Weights of a small mixture-of-experts language model, trained from scratch on English Wikipedia: a shared expert of 128 neurons.
Below are experts of layer 6 (counted from 0) of a mixture-of-experts language model. Rows are named router (the router's row for the expert), up (a neuron's input weights, with its number), down (a neuron's output weights, with its number) and show model dimensions 128-255. Each number is 500 + 25 x the weight over its row's rms, rounded and kept within 0 to 999. Numbers have three digits each.
Before each expert's rows: a language model's description of what the expert responds to. This comes from a sample of Wikipedia text that the model never trained on.

# expert 6
What it handles: Suffix pieces finishing technical words in biology, chemistry and taxonomy lists, such as -ation, -ical, -ium, -ase, -ic.
router:462502491513521525449531508497541503497460502540501487479516505497527453498509481466543492485489544539481512485492480519470499492497529435458525492486498509542452470529507433494493521483446447543470527487487478498494479491511503520505517539508522510507502534505475512479553522481491479490528501543470502542484462476473507497470530501492538501513475480498489495510488466470489505479480
up0:506495474491429514520526546505500465443517472531472470501480510532482470505504503509510500461507515513485521485485505503501474498454500494511493488497463492494533531458542502507468502452516485523485518485473497417502506500513517527516474526497510528522481520457501521489481527536507472513460512491488501501509488493474491483498527476532476539438508476492493538539503516475536492500536
down0:505527528485527530499519463534525490482509508501484526482472529504478513512492481466507497515478493525496485519528456465526512502558472504466510502491494476457476454545485502493550502514479521485522486502456504521515509511505433463477532491524492490469533482509473461495542492463508527524528500521497520493496510485511497473537501514468531489551493550478535473486480512525509484533479
up1:475521519472490464476494527451500520504512509452515504494450474538510484501511539480516531523498482504479483520423517498506483527516515471440504530508473481490530502508541521509495502513474538460486514517487482504477485475491526494453487459511560525451478459522486446492484520461576545445505464463482516443498519493483461530489528476534515477509455489503523517495492535512513497486489
down1:485456497475497507494500489500502507485506482531474502518504507460506508502471487482507464500569521498480524475531486499526468433513523578515513512477552516506497502502493476527506480503494476503539555500452496506514488497475503521519467513516483482520489508468461470482493556562515502498502523546527462479529495468503494509541506449495514530526553510450515470483501424468472549529515
up2:508510515486496497493532470523516522530454533525512531473515481460503486482481498521538547475449479514517470493469462504474454499469516479481493512502498524519535549478495502520462501492483469497517490503530457442509535466460519544542502509456486511493493501521458474509460511503507489495549480504531470505468498451537499467500469541510488501511509523493505531537539492493491498483530
down2:458510494494505481550468484488466497454555500479531479465515509529435506493501508522471494493510488500481518521524484512503495466521493488523488503487497481525524465520485477515527508571554520495497516518527522520506494496494490449460475512519510488524511493511496502497532489480443490516452524481484497467531505504474529561513518498543503497528503488518448545492452500513505522525465
up3:527503476517533504474542464514558528516469523467478472496499489525467514552433466499471500482499478506478487516486506497512584498490534509507527471475501474505474483466503511462528488478496503471506503479500493487457521465472500526506513504505498521532438468532517482519535514485526492484449445523548529456529473499540469490558477481525496554491518458537479482490534480482503474531474
down3:482521489504512535576478524505485440484508528490497490511515482560535516459546537548523466480458538469536515531515468475458452522523515495486496458498503516490536530453475501478483463488531490500461499504449475503499468504507492503516509498496512483496524556503533527537503448475500500488555501498475477515501498508490533477485494508544549499498492514517489507485496533471481519516515
up4:487519490476529480477502470523503480548494493495461514501541521522494511470458509517467480500505503498504454536484499508520505499504518493520513467546462520508498538526533492514494476493473502557464538488467472482525471513538508528481496527485494523512473443489463502482527500490539462509433479480507521475518495497483510456504509549509497515479486505461501468507509479499465489505502
down4:520483519527478496514505544515537509506512532485484463504462439516509531516529520462525477527527546489496540483537475516470563515474505507475462513478501501531513474494510523530503466476452494512506452523507538493471548515534508476488520488502559497465525492503491510506542539470424528501528505516510508526530532506491505519498492481496533531471490506502489489468495499456510507528474
up5:508505478525498498495494494490449467532521498492484507513466487542529468490482512545498502498493508483498482473497475489528536506480505508513456495477411544502516492527503517536452509521551539511464464500539503540506479504525522493517536517516513518442473481468437469511493503480507485462513521472514499518495485490509518519492486506485493528506517448520512532516466471443497523512471
down5:478476485520500465553485523507504573504517495487523511479471482486493554515494447479498505482507482517569482483491521475524475467520521502490511516536531517494480496522488456474511497528435477508523498508508491440520494510496515510514461499473463473550524503530549530483492529551491522489497454487476524421509537497491500514456502513497533462505517532495505509473481478516527491495504
up6:504475476501509516491513535461497515512452497513489500485515505495463468554485450487518490516548539481466511526502527450502513498525505488520502471525497529505549483529496525457509484475468492484501526480505532494497528467457468502469497482528458461518484516517456562489540497494478440486512489500482510472491514536464498528482488494463509509468521500468500495532531506437479490495492
down6:471490493503469520455496492496525512494471521511514492497490509502534469456497495527491531473477464467541512497456508543500511514493520516479518546531546540478466478457531444522475524494539481469490476494491525476548509527526504467498550505509519489545479518500468465504496494520535539488513512487490447522484461471503495475471517517469473493522469479514449535466483500512510518485474
up7:442496505467493494517504531506457459527532484491505503495501524473509516504538505482515498511543485498497498561455450508472479510508485484485560523508486496454498454490501475477501515482487457492454468499482482547493521522519496528430501481510536504483486464546516513514548466463509492500469499532562501464532461476489532539492508491537526498432494448498502498510496477477522523500478
down7:535520498511533521542467490518522529474524500523506491449501492526508485480468520505512540512508485482516586465519523517510495471524447532476490530475476500469501520512523465513504509517537480457479468492514458463479471505467516471533493525453490535534483500445537460527485525509484464493521530492472526487481497501553497486553488477513503547532489488501483530508494511481483508516525
up8:533510495467493524494512429495490511496536445545483522490473557472520492483467510461492496518500494495487484493512534511527454495540475476492523534527531516514507532469492491515508506456505486505530532506478522536509512526513515477485512524519542491507407545510477512461515486510503462494488498510467561505468548511487530525524460519527520478476484483517529538511465462516506509516506
down8:492557514512517493491465480525490513481489480454508499477476466518474506549506474483543509478484505521499466418535481488500541484489476519506503467536486491502513426510510541496507480539479458542512474496546510523508507464464491470468494487497463492465515472526531473542540478545514517490493473507493534513500505493461528501500515520478457504487500507474483495512519508500483479538540
up9:484476530517439515491483493474564478508516472480509497512486522512444515488504516491484471509488496511516516499542504455508493485481511513509501474484512509502546493486481508489473506562481528508467490527525488496442512538491525463471525481451462508489495503498457473530488575491521510511515488503522517513535484531497468520540534513496514521448476485504482502479500503544497510499523
down9:509510466473582509473508526519464492446511496494505449515517521506484493514489460494502510499483486512474522559504461495480505487517514507520509532476537489467469450507487510474538479454476498511514496469438483503507490527481487507506560511535486532469461537493503498529475436498506488526542532466490558497485471547523544473475466513520470449531470520501491513526491517481507491508492
up10:505502497508498487518499524488507487499576465499519548514498499511494460535485509488523442500476514538497471474530514527503520496515492512539526581505508530501495538441545474530532518486500484490490501476465550474520456478496539506490501504505465501468517555479444486536538487521501421492500501528499462473501513504499498544466459503460423510494513497483464491490492483485522491488504
down10:467524553470507507468542513539511516511478475559478497518536465508520520469483504535516528489467446509507537496483490507466492475503469488487506473515455471508532508485455534490481490509534526487460519522483472505436505509526496520504511483506539523507482437537507507453464465491490574494480488503503511532499476496507445456480501469494545456491457485501543481512501467484482495517508
up11:482509556517511549482475478492453507534514489524452499450485483493495498499516479525464512475480509458523526511487461494532471506524489511449486525520478441559468472496523509474512485507477516504528534534507519476534485560488500505484449556491514487486509490520497459514517518493476468517503496474488501522460496506480473533489457438519502483514502543542483514467509523487485453501451
down11:500487481544475471531494511530561451480523505542475499481510468462504473498477476505505481537493477524513491502517499441519522451484502501513523498486455512479480446577521497487527515494518527526476438489501484488513489477476510491537530506487470527499472501444494530427480561480492535500540503506451488503528500500480539474481520500515505488526505461475540521521474476494499499515492
up12:483495523536491485498491521514507498523513545526520520546493497491523494485441510500516473468486478537477504526473496509471523524510510511502506518505473492485474483438446520533496491458473438481512495488442521501468503500472424520512532532504546511550509478518523539499509532496520534471508469513485469518505509477492526581528511487488519498466483551499546521518495509462471475486497
down12:510478476446536518499513486509516487506488471491455502490490522505486486513527464494469513517481518474493516508520515468505499531468527476513506481501522472513533488471541489491494533526512484491427521483552459492542513470495539465481484492501505496469519494515497459503502496547501507483535510502493482505496486471522485479520506507500454518509503514517520440488464505502477492488496
up13:501478472477508513504524474520531524483483465438541518517484468529502518532510463485471535453489505515481524451508533529460499514497454485471504472520478529546512497484475507553488490464494527526506502500506529483513532526519491528504498527489478498510529521527496475501476515514473508478479492487441564466525460556462547497502518533495515498468480489500491474513513511494490480519485
down13:523535534501451499482491554521431480536512514538471483511508538484496512483479516472522493493548484479527479509499495489505511500497522509508492524499445484511465494483514454469470499545492472481497496491502479513462525441524489455519498542524470479486470487532468504477481487496498488540521523531546501545485492480515509523524485466500496490491510533519497477475581530520495519459507
up14:529458467487505486466536515497457536493490465522542528500507552506519474472481487506535529497466505533480485481562461473497499537526506464508500487503525462504481465464502486494483505502537446485501500497519506494494511525508511536512495495521532550511498487504472503483555544541503463484506526506515482503534478492516497537494530515497460478546453533520535507487500513475494556505523
down14:494502496530483523502485503483493478523572524484497488524494422531490476532491469460463539493469545524506514519458533529531552501508474498548477497501546474466554486485503496526537496466495499497472504512521496469504505475540512474520450491466541458502498457496564534517463494477497560538502503541484527499479517532476496504499524507500490474505508459474547528502504487540494535523504
up15:461490507474493508499452492481466520489486490516490520444490493532496461570469502493529551523513514540541501507514553533493513504487510492514495490480446478508502496536543465463533506475504500549510477542496519514470501459536482493495473493510538461492471479514513518512480470489523529503483464523484469510491503525491516527474497495447497530527463536484478499524533452482517533487494
down15:496521519504513501518507497535528473487486549491526496540487503506487505491514533503499493496484486528506489494475493467486490541543508518504548487470520515489492509443487522497465487541496510453522522490513480546496488495502483553489484511483474526514536510493516505492459500519513454517462485445481506487511488524481461492559488451522522507469492479513500495523456541516460515510481
up16:487558489469496503491488527484506533478575525531486528469490483486552513486467530418500484491450497537490507495507546461483460505460515521517502509523506509523483471504515468540484476442505513493509499490515539501522466521492499490506474491490464501500483460467486493494569494499511516515471508477459540478491457510505521473516496522508502493531494497523502503497511500539453445523481
down16:526486504503480503519536516518489525507441480497471524513503530518497478534501526489498477499531475496503485513527491509470530504494489512529460440467496496482469486459518523488526518512504476500508506532524474569472517482504522472510498504502509513479522516507532497531480454445462483488506518497497518532500533492497515546506472516523485507497478534522489477510536491467515501460506
up17:517491516498546543478544521529509489516515485461498461544509498429487501453509483536462505499519498470486509486518499484502480468466516502490526518477471502499512516476460491544488476530494515500464509499535506548503505438523492529580487495500502499538480536512496526458505499496492514520498478453513479481491571476490502522481519536477499504530438509501473519508458507495515491542519
down17:497494497468517512545495496514503505478468480499507523443515507534495482488509525522496521509515504492509471500476504482503512555491553510508460492516537511488503458494477499480511499536480487539508523473478455486513502527503465500477495529505514500470498475472503544484480442518496479520511518508460476554499467510502520535524527518506486455501534512498468530513556497485519508485480
up18:531531464499453473501540491465496493490496502445515531496509515470544528492500486505501547485487530480510489485483477491477490470500521473486503482513471443516470440509493529515516491491457478481501507487476511465517478500489500533502536520472486522476486507515465454555509498484437469472475517551466536531470494497477527488504539489524493503492506468499493540524496526498477463467526
down18:479447513539474483481468562510502462486488491512486522494480512440484479497512485474471455493498454522523486520491503509458502492498492461494501509534452581502503517488486521514488495466519499524507521507482506558558506454482457524520487518527506506518502524528525494509528500509507488495505526453510485466453525493567529522520510494507519485476503502494515485509505503510508475503470
up19:465489479486505482478519510519490513440482498501547506532501511514499494463527491518522555505506457477510499545516490493487520485472480503533526521531483505495542489489466460492504528502540479491528506461517476537521499502498538525452513487496476481514557431508494545526498495510509531478505470502477517492480488483477475536509522536542516466506549491475510495497506465565497457468495
down19:571478521536504530483476489467486482517506528513486520513519527496470481476504489491466468545480516538507524500497515498503498526484511563490492506439520495511465522475527510496493491503524542479435558482457533469482477542500573489539472501491551485475481497519521497490506531507483522507469534465512492447527478500496488498501496448489491449486490526511527485495514505479522474526461
up20:502475487488516481511452513470471530542526544498517508500529509534538515459545467506506493482495504521478483540492483459500457498492481469532486494467516501483510508465498463485484463489518457545494476492486480510524496506481546509492501488501513500543479523529489498442508512512509485481490533530512512401548513519476471458472509485518480517477506485468477530502515497497505528508521
down20:526497539465450519462525524487505508500497518500479492466529477510462458503479492520502496501465490505510480523454437489480498528524483510513537488500547496479445498563484536502524459541522545478505495481511490519515544478489521530546448520562445473482514509541509504569509528496522500487510509503501522547493463485490500525532517511493516502522493508491550522503499502493491503533517
up21:493491500496503539484503536477460494517514502474514509525499467459507499534472516535503519436505507524477518480488495519492527486491516454508505495483474542504521510471500496506513532491472524484532449431522517514533503502471458477512473495467510475488511501513460519545521497499480489528507552477530504501485511505513514537473513517529544517462514477444499544473452470522469479480453
down21:528527526481519497488514535467488491534492513487509519505531539537506510512457515461522520530528483489524448521514501446504499494525488538465464460502517477485506519491463514496514524529481536537494561483515473492444515482575483483489515542506464502483525530446507476513519463491501510507484457537438469489487470510491502492505478523505527533468493485535498478497529507497511526501492
up22:492534496514518499502541501495491517471486517517493504504492545450453519472501546523493497559505496492517466512518471518490483522472478501512486546500451533489494486500526454527538502500522524513478516455494498512481473533497474508516518489492506496525513508502507516498525481475483529524463547487501513487474479509507507533525524500517505561493529479488531531518545463498481516498481
down22:471477560490501492515475497542462501498541525468499559468495483514511482505500500487518512554542530501470534514486538501462459480512459496451484485474478497509539530483497511506492502474492468487466511491463476480491495504509480506495492481481489491465536471523463503513533523545492497483460451502558484524475509479498482469474484465469510489516479536474448461490560534522482486535532
up23:535510523463529515493505484498487513497508462532511511502511499497515518493447501453523500497535493540479455485487480520502519530479519481534486501520516537496498482504499534502469475500519533505479520538518528487518478507478523498540505489503522514486499514458541511540510453458476518471468495489494488503451519505537448516520524539489510512496492513458499549523495489481493478467479
down23:518504500493520504478493507520523494504469515484481494499483510489513495507482539486501485499480505510521436444505491511494501530504489460483540516523466507505481524463480536537512498487475490506554505492484499473551538513514508544486494512479497536542498478532478469514451530468548485528506471465489505560499495501494491523469493530571510522536484488516514443476500488519484511505482
up24:460479525552477468478489452443475517498480471496522483511535523514498506494514482459495510504461507485496509484466481503507509478484516541486518487455502538507490538514525509495495531580532502478519483472463467482484504474455513542473527545457541491473507539497513551443490488473511502498469494440486506497483499485527492500486487517519508519516515462492501501497522502504464511504510
down24:549474512516580491527514493511477507503507505515539483469526501521509468497549504490510497529505535511488441486517524503529522496510517490519499481512456478505491516523478506475503461485514492539452480501516503515501545486482524518511467479491487484484490491528508513560505474487522427499499485532503511485556513509467514468497452485531492505488513501502500521486448475521510471439455
up25:523522477475485529484506527459486498524524497482479482477491525503506486539540491507503489515500485513490483518509508502496532509467569506483511535516473471504507492530537486510502548492456472498441525516495475524475463503549488506502484461468493527473475506495473531516503521494497468523519467528476475474469510511482505516515505526535478493460515502507459520468458522459519490501502
down25:487516448500497483530516496512538526457488515493465476514496479461503547490446524521519483441525537545511502559531471508520482520519525489505512484489502472500484502504486462514483449483525482478539468502528503501468493489525501436552507523567500495510508480475514454527479507505523505492534495497508486541494507517484523539473542467451506527501489485473492530502492473508504485538450